config.toml
routed_scale = 1.0
n_kv_head = 4
init_std_qkv = 0.0312
grad_clip = 1.0
steps = 4987
dataset = "wikipedia_en"
Below are experts of layer 5 (counted from 0) of a mixture-of-experts language model. Rows are named router (the router's row for the expert), up (a neuron's input weights, with its number) and show model dimensions 0-255. Each number is 128 + 24 x the weight over its row's rms, rounded and kept within 0 to 255.
After each expert's rows: "mostly gets" lists some tokens that are sent to it at least half of the time. This comes from a sample of Wikipedia text that the model never trained on.

# expert 8
router [145 101 128 132 163 123 138 142 105 145 120 113 149 139 137 130 120 114 117 117 110 117 124 110  58 128  92  63 154 142 156 139 181 128 117 171 117 127 164 103 101 125 102 134 153  93 128 118 117 135 123  67 118 119 126 130 126 148 103 136 165 122 151 145 112 122 134 146 100 116  97 101 141 110 151  99 126 142 125 122  73 126 143 113 109 169 136  96 124 111 115 149 136 112 114 149 122 117 149 133 142 139  92 110 154 141 116 106 135 140 125 142 125 144 127  76 130 107 113 127 123 141  96 119 128 163  80 151 117 144 117 132  94 130 109 123 153  83 174 115 143 176 137 167 117 154 138 150 160 123 168 124  58 133 109 155 118  99 148 115 150 131 146 139 116 140 171 146  56 129 161 157 150 150 127 173 111 155  87 165 136 150 111 110 106 143 159 157 120 166 113 125 128 105  91 119 184 114 138 144 144 108 149 135 150 122 146 137  96 111 159 155 110 157 138 161  88 131 126 116 122 114  92 136 124 148 120 115  87 103 130 144 116 119 105 150 164 181 146 114 124  99 147 201 104 100 136 114  99 181 145 155 121 113 131 151]
up0 [136 133 152 124 115 115 195 139 109  94 112 120  69 146 131  98  72 118 123 106 104 118 136 133 128 139 146  91 141 120 175 121 132 104 127 126 131 105 137 153 137  94 148 132 153 120 121 136 118 128  71 145 108 147 110 114 172 115 168 122 123 126  94 150 126 109 132 147 135 129  86 117 128 128 134 101 132 111  92 145 140 149 140  87 154 136 143 125 102 104 148 133 101 115 153 152 100 150 134 118 151 160 124 120  79 123 164 125 140  93 111 111 158 100 135 152 139  69 139 109 112 164 163 107 125  92 108 137 133  88 139 134 132 160 141 108 142 130 144 136 119 143 121 126  85 106 167  98 148 137 101 147 137  97 130 107 167 120 120 144 106 143 137  88 106 189 151 124 119 135 139 135 105 193  96 142 157 148 125 139 151 133 130 128 123 129 123 168 113 132 120 155  87  91 134 164 137 100  88 123 120 121 118  84 140 112 153 171 127 122 142 172 156 149 127 165 105 141 165 115 162 124 157 126 128  60 102 103  88  95 134 113 124 149 136  97 129 118 144 115 136 136 132 134 132 125 127 161 177  97 183 193  95  95 109  97]
mostly gets: " and", " he", " He", " but", " it", " who"

# expert 13
router [103 104 133 129 136 171 145 108 110 159 157 108 136 153 153 154 111 114 156 115 140 151 114 109 120 132 137 134 138 153 119 151 180 101  89 149 128  98 194 119  89 116 124 143 119 119 113 164 144 148 143 138 165 166 129 113 121 141 155 113 138 116 137 136 162 172 108 143 147 164 168 126 108 117  98 113 130 113 163 164  96 137 156 124 135 101 134 125 138 142  96 142 127 163 167 161 132 137 118 129 110 101  71 118 152 120 111 110 117 132 141 140 100 129 104 104 142 128 122  26 150 147 129 109 149 158  89 138 117 103 104 169 136 139 120 133 143 107 153 147  77 145 163 175 141 118 137 118 144 164 105 126 135 108 181 152 108 120 127 102 119 116 136  71 100 124 121 143 114 109 101  95 132 138 153 118 131 155 115 134 102 110  92 128 126 126 161 146 155 118 164 112 100 140 124 150  99 108 110 100 163  59 154 118 141 123 126 170 129 127 169 123 103 107 100 102 103  98 139 124 168 152 160 149 112 111 127  70 140 150 107 119 143 144 121 113 162 141 122 124 134 134 110 117 152  70 129 153 114 112 103 130  78 145 117 105]
up0 [ 98 114 122  74 161 141 101 157 132 123  93 131 102 111 159 132 126 102 123 166 135 119 114 188 133  89 134 141 106 174 117 143 124 167 184 136 158 122 160 109 163 144 125 130 110 145 104 129 108 150 131 144 126  96 114 138 131 159 168  90 145 186 140 113 184 108 123 113 115 152 156 140 162 115 120 151 164 131 122 139 161 110 134 136 124 105 177 126 128 122  76 117 123  67 147 139 144 141 138 118 142 132  96 135 117 129 103  74 124 157 130 103 122 168 104 111 126 102 102 100 109  83 143 127  91 161 153 128 124 152  98 152 166 132  67 127 110 126 127 137 110 128 141 110 105 156 105 160 133 155 116 132 120 141 142 114 128 137 122 111 111 169 131 138  94 123 125 180 116 140 137 104 107  96 129 154 148 162 125 124 139 117 110 102  78 153 155 108 116 141 134  78 126 165 108 135 160  90 108 127 167 168 137 161  86 111 151 106 136 134 131  83  75 117 120 114 129 127 148 117 124 131 141 140 113 124 131 108 134 107 168 156 178 134 144 174 136 140 118 136  86 175  85 114 122 103 142 108 116 117  98 113 145 129 124 139]
mostly gets: "°", "″", "′", " km", " ft", "%"

# expert 10
router [136  80 112 105 131 157 118 113  98 135 107  80  92 174 186 109 132 113 154 114 109 157 111 138 145 128 151 108  97 120 149 128 185 139 142 169 142 141 128 121 141 111  89 117 101 176 164 127 139 120 125 159 129 121 107 116 140 126 161  95 149 143 162 106 129 126 133 102 167 115 130 112 159 115 125 133 101 182 142 139 148 127  83  87 156 112 112 101 148 161  91 197 126 104 126 144 120 146 108 163 161 114 146  83  87 127 135 135 111 131 113  94 130 130  89  73 124 121 150  97 165 124 164 166 163 112 155 157 104 146 134 131 108 150 100  98 108 120 145 126  98 154 153  92 130 122 144  92 171 125 104 153 126 143 138 142  97 156 117 104 165 119 127 111 115 155 108 134 110 134 137 178 109 133  85 126  78 115 138 142 137 116 130 130 105 117 126 127 112 117 136 130 123 135 129  93 150 129 145 134 136 137  96  96 166 136 107 127  93 157 140 142 107 127 143 138 112 158 164 130  89 134 149 135  96 127 108 135 119 125 167 101 138 127 114 146 113 131 136 141 127 113 149 116 186  77 194 112  76 108 146 138 154 110  99 134]
up0 [136 160 134 116 172 143 142 117 129 140 113 146 160 137 141 115 106 114 125  97 149 172 124 117 161 131 156  86 136 102 132 121  90  89 141 182  93 142 124 136 117  85 153  95 127 121 139 131 133 102 132 142 119 130  97 102 140  99  95 128 117 104 136 178 111 113 138 132 124 109 112 108 115  84 141 145 110 125 104 147 140 112 118  86 135 125 138  98 126 136 146 104 171  90 120 172 145 127 107 149 130 144 126 188 115 104 107 119  89 205 161 125  92 151 146 137 146 137 124  74 109 142 223 139 131 193 145 129 124 164 108 112  87 131 127  77 146 125 157 108 109 136 102 155 150 153 133 133 171 103 161 134 115 146 104 171  83 129 131 162  98 128 109 110 109 110 132 134 137 152 139 150 133 120 150 151 150 138 134 158 111 135 114  96  85 125 107  91  89 129 127 114 148 116 150 130 101 135 157 109 118 126 120 142 130 135 125 110 122 105 113 132 135 129 120 129 116 147 159 144 176 137 142 117 169 165 129 152 126 108 168 108 151 133 101 184 100 132 103  88 100 102 127 146 130 151 130 154 109  82 166 139 127 123 123 144]
mostly gets: " John", " James", " David", " King", " George", " President"

# expert 3
router [108 129 112 155 126 161 154 117 125 139 105 136 116 126 189 123 124  91 142 100 119 164 125 160 110 130 103 152 152 129 106 159 142 142 136 166 155 167 183  86 150  94 134 134 155 179 108 126 111 124 132  68 169 134 156 141 137 130 157 150 164 158 127 142 108 121 124 117 142 108 159 105 115  66 121 142  96 143 129 145 129 133 121 143 145 175 127 121 109 159 108 146 160 135 146 182  69 124 121 135 126 131 128 129  83 142 141 131  67 124 107 136  57  89 135 125 112 126  91  90 124 113 146 139 129 172 115 105 111 118 137 135 107 148 111 113 169 116 127 132 146 122 125 110  90 147 114 111 143 102 108 117 148 136  86 124 140 146 119  95  99 101 140 121 139 139 119 123 136 133 132 118 125 124 135 187 136 122 132 145 110  61 110 137  73 146  98 151 122 165  97 134 106 161 135 122 161 120 125 117 137 173 143 124 122 125  96 134  80 169 150 132 114 101 132 167 153 141 112 139 141 103 115 151 108 130 112  92 122 110 137 137 104 177 135 134 125  96  93 103 149 112 108 131 139  95 132 112 147 145 147 159 105 105  85 185]
up0 [150 136 119 141 124 156 181 100 110 129 146 108  86 115 136 156 115  77 130 135 150 141 146 115 126 124 139 131 124  92 124 132  79 129  93 160 148 134 162  98 119 172 118 118  99 125 110 138 114 116 102 105 164 121 127 136 146 114 121 125 144 131  91 115 127 119 135 116 137 144 102 104 121  77 127 159 138 125 122 129 116 189 125 126 159 120 175 163 129 130  85 142 122 130 136 143 116 121 134  81 149 140  96 113 117 140 171 116 155 125 125 103 131 162 145  87 101 113 127 132 172 134 114 160 148 128 155 120  56 148 112  87 157 123  92 119 155 171 163 137 126 108 119 163  83 119  87  79 109 141 148 125  89 128  88 136 112 141 162 116 156 128  89 115 128 110 136 124 159 108 111 120 114 186 151 172 136 133 131 116 125 123  72 119 156 122 127 115  93 145 104 124 131 105 131 145 144 148  91 120 166 104 127 151 121 182 119 128 151 144 149 133 127  80 141 185 153 146 132 147 161 128  95 147 144 133 109 137 141 133 144 139 166 127 136  88 151 127  93 110 122  75 176  86 108 120 134 155 129 144 152 187 139 138  97 137]
mostly gets: "==", " ==", "\".", ").", ".\"", " years"

# expert 14
router [ 88 114 158 127 142 131 160 104 124 128 103 108  83 118 124 136 157  96 124 131 131 131  62 133 133  89 152 145 127 123  97 160 141 115 172  79 142 119 119 108  83 142 165 123 130 119 110 140 156 128 111 112 171 112 132 129 175 125 133 152 130 100  94 143 128 130 100 120 125  88 139 116 121 146 161 123 114 133 150 161  98 171 115 105 133 135 133 136 125 161 145 158 137 153 126 158  83 159 153 130 116 173 113  96 121  94 144 102 126 109 112 113 116 170 151  95 124 125 163  47 106 128 123 105 167 167 170 175 132 103 113 160 144 132  97 127 195 112 134  96 123 137 143 116 151 112 129 144 146 134 117 126  90 154 117 130 115 123 146 126 133 178 134 128 129 104 154 143 109 101 120 123 128 111 144 113  75 102 122 205 112 158 123  95 165 152 126 179 115 185 112 109 110 121 131 106 156 119 134 117 178 108 134 133 127 135  96 146 120 118 120 125 130 130 124 119 133 124 181 130 134 113 154 151 131 124 113  98 121 113 129  62 155 124 132 190 125  99 130 109 127 115 167 141 107 129 140 143 150  99 155 129 136 110 145 144]
up0 [131 129 130 128 103 149 139 177 147 113 149 138 133 136  63 124 163 114 169 140 147 134 106 154 127 140 144 168 150 134 151 115 134 111  98 161 141  95 145 126 133 142 108  78  93 196 107  81  99 116 117 113 114 122 135 146 138 125 114 147 129 157 100 145 134 108 113 175 114 101 124  94 124 124 132 152 122 120 119 129 115 177  93 140 141 134 120 116 141 138 117 158 136 104 102 122 104 105 107 131 142 123 117 177 108  80 161  77 144  99 127  71 157  80  99 108 135 146  84 130 117 132 113 105 156 181 126  95 112 128 140 107 131 115 105 109 143 139 106 103 142 133 164 131 102 126 141 154 194 122 120 115 109 130 129  96 172  92 137 150 169 131  93  95  89 137 122 125 146 117 128 113 143 166 115 152 161 171 123 101 120 138 174 156 132 139 152 107 123 150 108 124 147 129 143  65 163 124 101 124 123 163 143 137 158 116  97 126 111 150 119 141  96 132 149 151 123  95 144 104 124 164 104 149 150 107  93 128 164 145 153  96 122 133 158  96 121 128 142 140 147 175  85 146 152 120 124 163 129 106 176 161 128 145 135 148]
mostly gets: " ", "–", " DF", " MF", "_", " FW"

# expert 11
router [145  94 117 132 179 160 167 135 104 125 132 112 109  98 137 129 114 129 108 150 128 130  69 126 135 122 126  92  60 157 146 120 136 154 117 148 140 143 156 133  82 140 127 152  82 174 118 155 117 107 137  90 110 109 101 100 137 112 147  98 144 125  90 152 131 172  78 108 142 140 130 113 111 120 149 114 146 172 122 141 114 164 103 106 150 129 145  99 124 125 109 220 130 125 121 122 126 156  88 136 159 116 139 147 145  92 160  60 152 150 156 116 149 130 107  81 123 171 121 115 150 114 131 138 157 158 101 149 142 177 118 131 148 121 116  94  92 117 145  75 112 164 138 120 158 158 119 125  94 134 133 150 120 152 111 166 126 145  99 110 119 133 109 122 123 122 111 125 126 167 146 143 156 142  51 144  99 112 146 172 106 123 139 128 111 107 125 149 100 124 139 146 123 129 140 120 118 118 139 138 104 102 141 107 114 163 107 137  98 182 133 110 145 136 105 158 100 125 159 131 146 124 119 137  95  87 150 166  75 122 130 112 133 125  93 155 148 126 132 154 161 140 125 116 173 117 133 135 155 124 110 132 101 129 127 109]
up0 [129 129 146 111 168  62 118 113  89 127 143 118 131 125 138 141 143 143 137 130 135 133 168 103 117 112 151  98 115 125 119 121 154 137 111 153 156 117 143 124 105 121  99 155 131  99 100 170 123 138 139 108 161 148 159 150  98 126 167 160 166 105 130 147 146 107  91 165 137 136 117 106 142 123 128 135 119 110 105 149 137 102 114 109 122 142 170 111 151 104 117 173 122 137  94 120  57 121 137 124 167 109 115 150  91 100 117 133 118 107 117 154 128 122 153 101 132 110  95 123 140 129 145 156 150 105 120  86  70 114 111 121 106  96 118  73 134 153 186  93 129 145 102 133 111 149 170 117 166 151 121 118 178 121 115 128 171 134 114  95 101 109 127 136 122 114 121 142 146 143 137 138 169 170  93 121 157 135 107 181 154  96 116 114 101  97 149 118 103 128 107 108 128 109 159 164 121 109 149 122 155 156 147 182  76  95 102 119 114 176 156 116 102 150 105 130 134 138 193 101 136  89  87 107 143 102 116 130 138 122 114 121 168 147 148  84 135  91 119 128 130 136 155 141 127 154 129 106 123 150 128 115  93 100 174 135]
mostly gets: "ina", " John", "ica", " George", "as", "ena"

# expert 7
router [118 107 166 169 105 142  94 169 123 123 142 121 108 156 134 152 135  80 131 125 141 108 135 131 141 109  98 130 106 122 114 132 120 145 114 106 153 121 200 106 106 141  98 132  97 134 105 123 149 134 139 149 147 121 152 141 174 125 135 153 167 140 106 103 145 194  82 131 151 135  96  86 119  69 159 163 102 143 136 104  92 146 169 157 162 120 164 114 131 111 139 145 177 137 146 165 123 103 110 166 138 127 112 132 112 133 150 118 146 141 140  83 132 150  99 103 108 121 142 117  86 173 145 138 168 144 115 110  99 128 117 108 120 131 157 112 169 115 179  88 168 135 138 117 114 111 113 110 132 161 145 141 142 136  72 147 150  98 136 123  93 171 130 110 123  91 110 137 135 148 176 114 137 108 120 121 129 170 134 143  85 125 104  77 107 176 118 103  84 135 124 141 130 123 140 134 147 157 161 148 175 128 113 104 155 115 135 123 117 153 143 126 118  89 117  48 146 122 115 111 102 134  99 110 102 111 127 113 134  92 124 137 156 139 163 152 154 123 104 132 108 121 129 108 144 119 121 123 125  99 101 143 103 137 102 124]
up0 [ 95 129 147 173 112 133 148 139 169 109  84 140 124 127 118 108 127  78 107 137 107 103  85  98 131 113 133 188 127 138 156 164 132  56 117 148 104 125 130 152 166 144  64 150 145 131 129 145 130 147  96 131 120 124 121 131 146  76 151 106 136 123 104 128 141 106 114 121 101 117 106  99 151 121 141  75 148 135 160 149 132 145 149 163 124 131 110 122 136 165 112 117 100 146 129  89 107 113 135 131 164 161 117 102 114 122 175 109 147 132  99  64 142 143  93  97 129 170 155 137 109 147 106 125  79  90  96 141 115 106 122 150 158 142  92 118 155 115 130 175 176 112 131 122 107 110 175 110 167 117 141 122 120 142  89 128 125 119 151 137 139 105 149 121 150 130 131 141 146 118 120 113 147 143 140 103 136 143 146 147 111 122 119 143 122 176 104 118  94 128 116 105 112 121 138 130 141 134 137 134 107 128 115 108 135 110 152  94  74 167 195  99  88 148 191 119 128 127 119 136 125 121 152 162  78 106 134 125 128 115 156 109 114 146 150 128  83 128  80 156 146 119 144 135 134 130 137 150 157 162  98 113 140 141  95  90]
mostly gets: " their", " his", "ical", "able", " new", " its"

# expert 15
router [130  93 104 134 122 151  90 103 104 140 122  78 160 110 142  98 127  88 104 119 145 129 118 136 127 124 127 121  87 141 138 176 199 133 137 149 133 184 142 134 137  99 136 129 139 167 152 117 152 106  87 173 174  84 121 114 102 139 136 153 141  85 141 118 135  80 135 152 150 108 126 153 142 134 163 103 127 137 131  95 150 152 173  91 139 155 133 104 160 143 143 148 105 146  98 161 135 135 115 112 143 109  95 106 137 123 121 120 154 114 145  64 109 137  77 124  97  80 152  93 156 151 139 122 140 106 152 123  94 117 137 150 107 169  80 101 157 117 117 114 145 158 180 139 134 148 163 125 149 127 113 116 126 125 136 149 115 139 110 114 160 121 106 133  88 100 123 153 125 113 131 122 107 124 124 151 106 100 143 123 135 155 135  98 157 118  85 146  80 125 119 119 129  98 167 127 117 149 112 131  93  83 106 155 148 117 136 144 100 108  95 146 108 134 120 117 166 158 126 121 140 183 152 146  89 157 131 139 106 139 133 105 129 143 162 167 174  92 103 120 147 132 158 142 167  80 106 119 143 137 122 107 139 124  91 122]
up0 [123 142 138 107 130 138 168 153 102  94 164 154 146 138 180 159 108 144 122 130 110 103 145 142 118 102 151  96 136 183 114 165 133 155 137 153 141 165 122  77 115 118 133 130 137 120  79 178 158 109 141 135 143 107 108  93 110 139 122 117 113 100 173 128 180 100  93 153 114  99 135 136 162 106 142 112 141 114 140 144 124  90  84 129 129  98 113 132 163 128 145 121 110 113 117 123 119 114 100  95 139  99 139 134 142 129 104 105 108 161  98 143 140 116  92  88 131  96 138 123 137 120 112 143 146 115 168 149 152 101 141 162 129  84 135 138 132 110 105 140 157 143 105 105 132 139 157 105 122 105 148 117 117 106 123 147 102 137 124 126 112 131 141 127 128  97 130 103 116 110 138 144 160 159  73 141 115 163 102 172 147 142  97  88 151 123  98 109 109 116 122 116 150 127 153  98 141 149  77  95 159 136 107 125 206 149 105 124 126 148 124 123 144 159 109  98 154 151 132 186 128  60 134 173 114  73 121 151  76 124 108  88 162 150 118 135 119 135 111 155 118 115 157 158 133 114 121  91 104 152 164 165 107 130 120 120]
mostly gets: "á", "í", "ö", " ENG", "ü", " won"

# expert 4
router [158 127 140 140 115 144 136 142  98 162 144  95 132 126 122 136 114 129 121 109 157  68 136 140 139 110 114 100 140 122 151 154 141 103 123 153 145 122 135 145 149 154 123  99  90  76 128 135 171 100 124 100 144 132 102  96 177 125 137  85 138 147 100 120 122  93 141 152 152 110 140  63  94  89 156 128 148 111  82 178 133 152 143 140 147 128 160 147  88 139 110 158 111 127 119 133 147 100 156 107 148 131 122 138 130 139 149 107 107  93 100 126 129 135 144 112 147 154 141  93 108 104 167  99 157 144 113 146 135 148 119 129 151 152 132 152 150 179 138 137  98 147  74 110 119 163 111 124 195 157 126 141  98  92  86 113  98 133 151 117  89 118 137  99 102  97 137 135 105  79 139 136 111 112 137 146 138 162  88 152 118 113 169  96 102 141 165 121 115 125  78 130 118  96 166 146 104 113 104 140 148 102 110  99 125 134 160 105  60 138 112 116 157 115 139 142 136 178 146 110 168 144 173  85 139 139 166 134 132 150 125 122 142 138 111 120 113 118 111 145 122 116 140 159 180 120 127 107 133 143 158 118 117 174 144 124]
up0 [139 113 143 130 150 122 146 145 115 140 107  98 107 114 144  98 126 125  93  92 177 156 117 115 156 148 139 101 120 119 165 125 103 134 175 142 112 152 117 131 116 172 123 128 163 138  80  99 142 108 110 138 136 103 115 145 139 152  94 104 134  92 141 166  80 119 140 166 150 118 141 154 129  81 155 129 156 162 109 130 124 140 127 132 127 142 128 153 120 115 107 130 136 108  81 141 115 150 144 118 128 121  97 104 113 164  92 117  81 199 128  84 123 114 134 133 124 130 168 102 114 148 146 172 135 150 132 115  98 163  87 112 128 143 148 143 130 117 134  79 100 124 119 131 112 135  75  68 157  93 106 148 125 136  58 182 133 163 100 148  97 127 131 101 137 157 152 154  99 102 138 139 117 131 108 159 128 134 154 141 144 144 134 113 143 120 140 132  80 152 143  75 133 112 134 136 146 145 161 104 135 139 140 118 111 130 164 140 184 156 108 151 121 102 121 110 135 155 164  85  97 118 121 117 138 129 151 139 116 103 175 169 167 121 122 138 100 121 100 135 106 125 131 118 142  72 165 104 120 129 165 120 119  87 104 152]
mostly gets: " St", " b", " h", " Mar", " San", " Car"

# expert 1
router [ 93 132 110 113 134 142 129 146 109 128 120 101 126 135 138 147  77 117 150 117 151 115 130 132 148 109 100 140 137 131 152 123 159 149 148 180 134 175 210 164 125 153 133 131 142 129 114  94 166  80 133 118 190 130 173 157 116 186 162 154 152 119 145 136 179 112 113 111 138 114 187 114 132 103 106 144 112 132 141 121 122 159 134 156 162 168 105 126 110 100 112 144 137 111 123 152 114 127 100 165 160 132 122 134 158 108 159 114 165 117 140 119 112 150 112  93 167 103 124 103 141 128 108 110 108 119 160 162  97 161 135 159  86 127  69 152 139 130 152 134 109 149 119 131 126 124 116 125  93 105 131 132 125 150 149 154 105 156 129  92 159  94  97 118  70 147 131 125 145  99 147 115 131 104  96 136 141 106 116 123 124 127 149 109 122 131 131 134  98 111 113 127 130 142 115 130 110  68 121 101 132 141 161 148 141 120 104 143  90 121 137  92 101 142 127 133 162 116 126 100 111 119 127 170  96 131  89  90  89  84 128 117 119 167 126 121 145 120 107 125 167 110 124  98 158 104 157  96 123 138 177 120  85 110 109 177]
up0 [ 85  55 137 138 130 129 123 142  94 170 123 124 159 112 121 134 133 156 127 128 108 106  99 111 127 103 137 149 155 118 162 171 143 131 120 115  96 126 115 132 106 113 104 165 115 134 126 132 131 109 127 150 143  99  84 128 104 139 101 156 157 112 147 148 155 151 128 118 125  87 107 119 142 142 109 115 110  84 101 136 123 163 121 124 115 107 105  71 155 137 124 149  90 138 152 134 128 133 138  85 143  69 132 150 118  89 121 162 162 129 180 127 101 148 113 127 149 127 137 108 145 124 106  81  89 160 142 164 104 110 146 132 166 135 122 151 174 117 158  97 109 131 139 128 165 155 137 143 107 100 124 121 137 127 117 134 141 136 109 119  90 142 109  86 100 115 133 147 141 140 144 113 132 153  94 135 120 122 121 168 107 167 156 107 115 170 113 171 153 137 144 144 108 119 178  90 173  81 166 119 122 118 133 152 118 117 192 126 144 166 114  97 121 150 138 120  89 127 140  75 144 103  90 144 116 147  95 112 107 128 139 139 149 142 192 150 175 129 133 118  67 135 101 141 138 133 122  89 118  79 122 138 131 117 156 139]
mostly gets: " United", " States", " York", " England", " California", " India"

# expert 5
router [115 127 166 100 158 141 118 107 157 130 156 118 103 162 148 150 144 139 151 108 123 132  80 128 135 126 126 159 140 105  89 144 153 144  98 116 192 129  88 141 118 136  75  96 113 107 154 138 152 144 132 100 162 120 143 140 140 138 156 173 184 116 138 177 161 161 119 181 138 115 153  93  98 102  97 135 131 136 149 150 105 137 139  83 130 161 160  97 144 125 163 167 130 140 107 118 102 129 149 133 154  91  96 102 151 133 111 132 136 147 116 114  93  87  98 116 140 127 155  72 135 103  99 159 117 121 154  98  77 182 162 137 126 126 113  95 149 152 143 139 138 143 123  99  94 158 110 126 115 127 106  87 126 147  93 153 157 109 125 152 112  73 120  90 109 150 163 100  85  89 108 123 141 131 111 147 148 154 100 127 141 118 128  93 118 156 118 130 111 123 117 115 148  92 129 147 107 153 101 147  97  86 107 136 159 124  91 139 115 122 134 137 128 136 139 174 141 128 180  96 131 119 102 139 132 125 107  84  86 120 149  95 148 129 146 138 143 145 139 124 137 129 159 136 128 164 147 149 129 151 119 128 141 165 125 159]
up0 [102 139 141 127 111 119 153 109 122 115 130 147 157 125 118 136 117 124  96 129 135 125 144 130  97 160  88 127 138 156  93 139 131  96 139 154 160 111 140 109 156 148 105 171 129 135 141 159 126 125 131 125 162 132 146 140 155  92 107 141 168 113 134 116 137 159 122 144 146 143 107 129 107 117 103  95 147 103 150 122 105 131 135 111  82 127  87  98 122 117 123 151 155 159 141 129 127 136 121 108 157 150 128 181 127 156 118 107  94 103 145 124 135 158 127 144 120 110 106  70 185 160 133 138 117 138 130 120 140 142 101 136 142 124 132  94 127 113 193 119 124 118 125 161 116 161 128 156 174 105  92  67 138  99  96 122 101 159  65 122 140 130 135 159 131  93 162  83 120 141 155 125 130 168 112 132 132 100 109 144 128 113 111 112 171 129 130 147  91 145 102 106 145 106 115 133 124  84 169 178 139  46 144 164  65 116 159 151 136 125 171 121 112 134 128 167 141 109 141 128 162 131 161 113 111 157 100 117 141 104 128 101 140 187 132 131 141 113 175 123 108 101 145 134  97 140 157 131 119 123  82 123  87 159  90 138]
mostly gets: " J", " T", " Y", " Z", " Sh", " E"

# expert 12
router [ 86 130 152  98 111 165 167 143 173 123 114 111  95 132 101 146 114 115 162  85 164  99 125 161 101 149  96 141 119 117 154 155 142  98 141 140 138 144 137 134 154 165 121 135 148  75  85 139 180 116 116 152 115 100 128 115 122  99  97  99 124 128 103 162 135 114 127 129 167 178 115 113  73  84  98  87 173  98 143 162 123 117 141 135 157 148 128 124 143 114 134 124  96  94 123 125 141 158 139 159 143 125 125 138 116 125 135  99 113 152 121  93 124 113 109 129 148 137 123  68 127 165 178 122 161 154 104 124 121 141 159 118 152 126 106  96 152 109 140 124 135 111 125 144 138 144 141 114 125 125 107  85 135 158 133 118 134 105 148 141  69 174 102 106 169 152  92  95 127 124  95 134 152 157 104 148  90 127  91 169 128 136 135 100 129 143 130 112  92 136 142 100 168  89 106 139 128 134  74 156 144 152 159 146  96 117 136 146 154  98 121 148 144  92 129 159 131 154 123 148 134 152 149 145 158 133 142 118  53 108 135 144 150 116 106 143 107 108  94 129 138 122 159 148 174 149 117 157 127 132 104 147  97 111 131 142]
up0 [101 114 145 162 112 146 119  99 100 154 158 142 145 121 152 117 115 120 147 181 133 127 124 120  85  79 142 107 122 126 154 178 162 100 135 110 129 155 142 119 117 126 106 106 129 134 116 106 144 147 145 123 137 100 121 103 119 100 120 122 159 149  88 120  76 148 121  94 109 151  94 117 101 126 134 108 164 100  79 132  94 151 129 121 126 184  93 152 161 138 133 134 136 122 107 123 111 114 101 120 135 105 123 128 117  97 148 176  99 163 109 135 110 153 112  73 140 137 156 111  99 152 134 161 188 109 153 143 161 136  83 134 128 176  94 129 141 112 183 160 114 135 116 113 155 167 124 176 123  89 133 148 103 111 151 141  94 105 151 106 128 123 100 111 180 120 138 145 167 127 206 167 143 126 155 117 130 139 163  84 132 125 112  93 121 112 125 107 145 168 112 115 154 106 115 156 133  95 142 179 127 115 124 122 139  95  93 165 127 117 139 137 133 131 145 107 141 113  97 125 104 151 156 118 104 165 147 148 150 134 137 115 136 139 114 140 140 138 147 152 102 111 180 160 141 133  81 115 120 137 120 152 127 105  98  91]
mostly gets: " head", " Red", " took", " trans", " pass", " se"

# expert 9
router [127 156 131 160 137 100 104 131 112 116 135 149 135  90 105 154 115 125 180 136 123 115 109 145 143  86  94 140 138 117 115 113 136 126 133 117 157 155 119 121 119 138 138 111 120 133 127 100 102 142 108 115 125 150 146 107 153 113 124 132 110 116 154 131 145 160 153 153 154 118 150 112 154 106 162 138 151 117  67 100 122 138  64 144 149 131 153  95 151 132 171 131 119 141 127 170 104 123 152  99 124 172 111 139 152 158 143 110  98 170 134 150  96 112 163 104 156 108 115  48 107 113 140 111 142 161 137  92 106 127 134 157 162 170 124 154 147  93 123 147 148 104 139 109  59 133 128 124 141 128 163 138 132 121 120 161 119 115 122 132  99 138 108 124 115  90 133  67 155 171 119 128 108 105 119 140 162 120  94 171 145 119 111 112 127 179 144 120 126 116 143 101 151 124 122 124 163 164 115 139 119  65 110 120 124 143 119 115 100 149 163 111  82 113 158 167 138  74 120 112 161  86 180 141 153 104 131 128 102  87 144 126 137 121 112 127 105 141 138 161 145 152 128 183 151 105 122 108 105  70 147 154 148 130 120 114]
up0 [141 128 193  85 145 130 137 116 118 141 117 101 112 100 137 185 109 110 152 136 126 109 115  78 172 121 110 112 100 114 139 147 122 152 173 121 156  85 132 164 102 164 118 137 134 142 123 123 105 124 110 126 112 124 150 117 153 138 112  80 111 156 111 175 146 134 147 129 137 135 164  97 110  96 120 152 150 130  91 143 118 153 118 167 113 152 144  94 120 133 140 143 118  96 150 123 117 135 130 137 120 136  85  95 133 129 142 105 135 124 164  77  37 133 125  96 100 100 119  99  99 126 132 116 140 111 104 116 132 148 118 117 188 133 131 133 168 122 150 131 109 126 141  86  95 127 185 141 123 159 131 111 105 133 162 135 122 123  81 108 105 106 104 125 135 137 158 109  83 180 142 153 124 130 110 134 139 108 136 119 104 137 115 145 117 116 152 126 151  84  96 109 145 133 151 135 129 136 147 136 123 125 127 159  94  99 124 103 113 102 138 161 136 120 172 148 100 123 141 124 102 123 142 168 128 122 124 147 159  96 129 129 102 120 168 159 180  92  96 175 154 159  96 123 139 123  81 190 121  89 103  98 107 125 113 144]
mostly gets: " c", " ch", " d", " con", " cl", " inter"